From a checkpoint of a small mixture-of-experts model trained on Wikipedia: 8 layers, a softmax router.
Below are experts of layer 4 (counted from 0) of a mixture-of-experts language model. Rows are named router (the router's row for the expert), gate (a neuron's input weights, with its number), up (a neuron's input weights, with its number) and show model dimensions 256-319. Each number is 128 + 32 x the weight over its row's rms, rounded and kept within 0 to 255. Numbers have three digits each.
After each expert's rows: "mostly gets" lists some tokens that are sent to it at least half of the time. This comes from a sample of Wikipedia text that the model never trained on.

# expert 6
router:090099129143137129058141109101105097113128076194104112145075110168132098113055102117107112227136174124078079110073164102139096146091109179166135108060063145067125163081131133112100150120082152
gate0:096099166196159138148080122086124072188126099138124066171115162145145123137169119134104172144097099129132122101166143132138201136065189050158131203085173175137158157090134136137117057145153146
up0:082082094192149096145154212092106092134130097176162130164107144160175114105138104076049112105143118136145128126134149179129118168103165085153154153021142136145178101128120143117143148159162076
gate1:089159102170084112109112122027132139154121107140147118125100108101100115148183111126115086107119131165140112162116163146116123216143187188132163083111163102121082108114147138105142168122129071
up1:142166170150110075139125110132114153201142122117146078125086166109080110138178133129109129136157072100163126148141151166175152168156142136142141101092156089150103167081107130055135148168155101
mostly gets: " which", " that", " all", " this", "\"", " one"

# expert 3
router:075104103169103093123137116092162106125093113150106163143093146130129094062107120087102085136151171184106100071095151079124116146185130145120168074085148122050156125111166089112088162105058132
gate0:096210088043077126075133135175093130127191130163090114150079086152081141132135145181168110093099143142136120184113164155146105120094160137060145151052151133143133118146086101109168102145133119
up0:193100120105109079149137144155163144132057112161146120092201120104131112153083127099085212111107125103112117135167157108144117132139209130102089058155172124122082096139124111117119149094146163
gate1:161151157099170109121150112183069086151050132177072143183063140119077095185156142090089105141093105102080090128128145147110113186169021124128159124169098095112114131116120167143148150145137142
up1:176106136101101081123093121129204165160104035102140108151165088094154105096065148105141120096142125125170156149150101099102140142146150134151117126114137107139097150148135095137097046124072114
mostly gets: " football", " JPL", "|---|---|---|---", " team", " +", " season"

# expert 0
router:099129117159078085145175145095111126128123144126083131158073077130107035113085140115119125161094131185121152130099169114108106173116122158096151072131117136054120098097129098105092192083106182
gate0:155116125096177183111140124110081119154102154108100111223131121105150064121108136134163117084122148117194150171083145148137160070136072143175113092110105120127097155170125185089154182103192150
up0:119159092140124115193075083135110128156157154105093103115083134133094108126131133136095125126095077172088060151044110078099132184137159119106107223168200098110189114175161128114161149100091036
gate1:176140123095135091127160125109140101105115128107114191132129115150141094190069130098152151140192144087070138156120080121140158181153114141049131107053181128121164089115181223212169127091148153
up1:130144119111086231114100160105141136126163101079165201065160147188071073085163119135149131122143133094116137135094125093164145131136137132207129079202124114138134206119133093122113112152169160
mostly gets: "|", " ·", " |\n\n", " Votes", "″N", " -"

# expert 4
router:085136126187145108128140100146099080168103078133083167138107122199082068133113106137108105114116142152101124103143161119133118166145146164140151128126073173064176103133172162140108126163094142
gate0:110128158172103142164132143130093194169127185114121112149138116073110140207142118120154131082108109094113157029140169091075086100146111133192140164130120149116096089146141075140140096106182160
up0:119164119132169130233090155104176127121143168114096125142144142033169144161181136171171111108136075096095134146092124077136120111080151101088167117102102145136127097088130078141170036131133092
gate1:096107131132089152130132096082150080143108111143072139085097145118182083138157177114106122200118129140084101156195082128084074144123114100185138180112120209137141142132129057095167164127066168
up1:110156123118111090102157176137061127122134173084132105122136109111162223145130106159148136020114166108179149120116135072093114167103159099140108141099112117115125111133068161108175143144158099
mostly gets: " the", "The", " The", " million", " ", "ical"

# expert 2
router:112118093173092131164167092089127085087120101112089148144116144132091091084110106118096114183131204204113106114121162081120084134161139165114156082113130183053183101063190089145106151161099216
gate0:172211190169110112122157134097119161094127081147133097126130134095150169158142141102133204070121116146136146133150151183053131101092090151122096128097103138117155126131150141133069149147161140
up0:164118160101112100130131103085141120172100069098151119153139138143054088142127113051174131106150119189159151146161117126098118142075116150106046121175144137154150097135171153159132153159114124
gate1:100166113161142133164114190136125147080146091073127133104130132156134139095134106169123122095132142119143137091090129188131139182097130158135136106123123100148076124052173087135127171177143164
up1:154109135079085097239162088114135119142134203131120101108089159113103135142139149117209171203120141150089151175073131139122074142112105102092133133197128129134151131150098177165114100171146135
mostly gets: " km", "\\", " mi", " species", " ph", "{"

# expert 1
router:093120097183124166098186138110189148052134085107134140203128117166096092079135077160146088125174147130113166062148163090117112130165126181140115145136089140044147129090132115128124124116133169
gate0:142132101132158133093102050180171178110116075102142085152155131188144163064162104112115136148118171070153174165093189134105077126132113134140123168116119167144193177167119050161131103119152143
up0:091146168123077112126145111085059140163118176090100096136128158156103123136085150093068172082154111213115114131130073132104192139154148193128181097072149128112102109111154168152152124162092091
gate1:111115092112061099122101098081134075076109106199126138076173114137069139174162107061134223173092147149094154107095128182132158193153123101147182157164178088105115125143198083150134103161135121
up1:098098094085139113115109127125145141145138147109128128162106122140136148119132211084090156141114114110177157045145114147153108084167054111145098134068148134118176167180082168198132087168133094
mostly gets: "ctions", "ics", "ction", " Air", "BC", "ities"

# expert 7
router:120089150140080099105142082082132086112097092161114177122148096147103079078109111105147114131121138151095171142111166128125108181173135174158167116080092153087151079117139072185097141132079155
gate0:140152133094116122137123101121095166143099151134119071074157160089157063124113161109129117112130107126140125160151109096151179175122134140135148167139104091127098136099128151118170121165180125
up0:098108133145139164101091150144118054155159071113198139135139136107099204087163141184129113134190102160121091070125153113157108065153089037075126097168138157113101089091146138137105148133110097
gate1:155106117076115168074088148142082152131131114118122117194119081134102155161097143156162146093178124150127125171126084159147121138098131099117125136125177099155110128150106139105141145159111142
up1:150121113125150159075035141129180133104173101129125115138133099135088138164076188122180150143089169095146083213111108103144124124132134090105156188197149094163085082167121120098137171146112132
mostly gets: " and", " his", " to", " her", " he", " have"

# expert 5
router:118155102127130103169166137144143074073093108131106144128069082148107115054106084107112117144075158167105118090108176105118096193138123159147168115109104117054161125152143091171073149113080142
gate0:105079151145150126088141173152121084152054095122144117111156129129097118068167094148116139129110077090130098117183166113169111117110124173114087149132144159182131066166144114131134139162156124
up0:121137157119194142135157077088153149174092129065147072106135094144073124140145086118089170167131109038103137124191072110149135111106179146070061120153059117116096102123133150163109148139195195
gate1:117171154128105089130065171127110156122177128101101156125092173153138126103124078127142093115126143154107100163082146131166123123064122206119157088110144120141123131196114140145079079191144161
up1:102174074152100095105131146137140116114119091112139189163109149205137092120161106154078114107101174115090182041135116150160157101036153141184156146163087104137165171162062109144138128178148149
mostly gets: " School", " O", "″N", " District", " (", " town"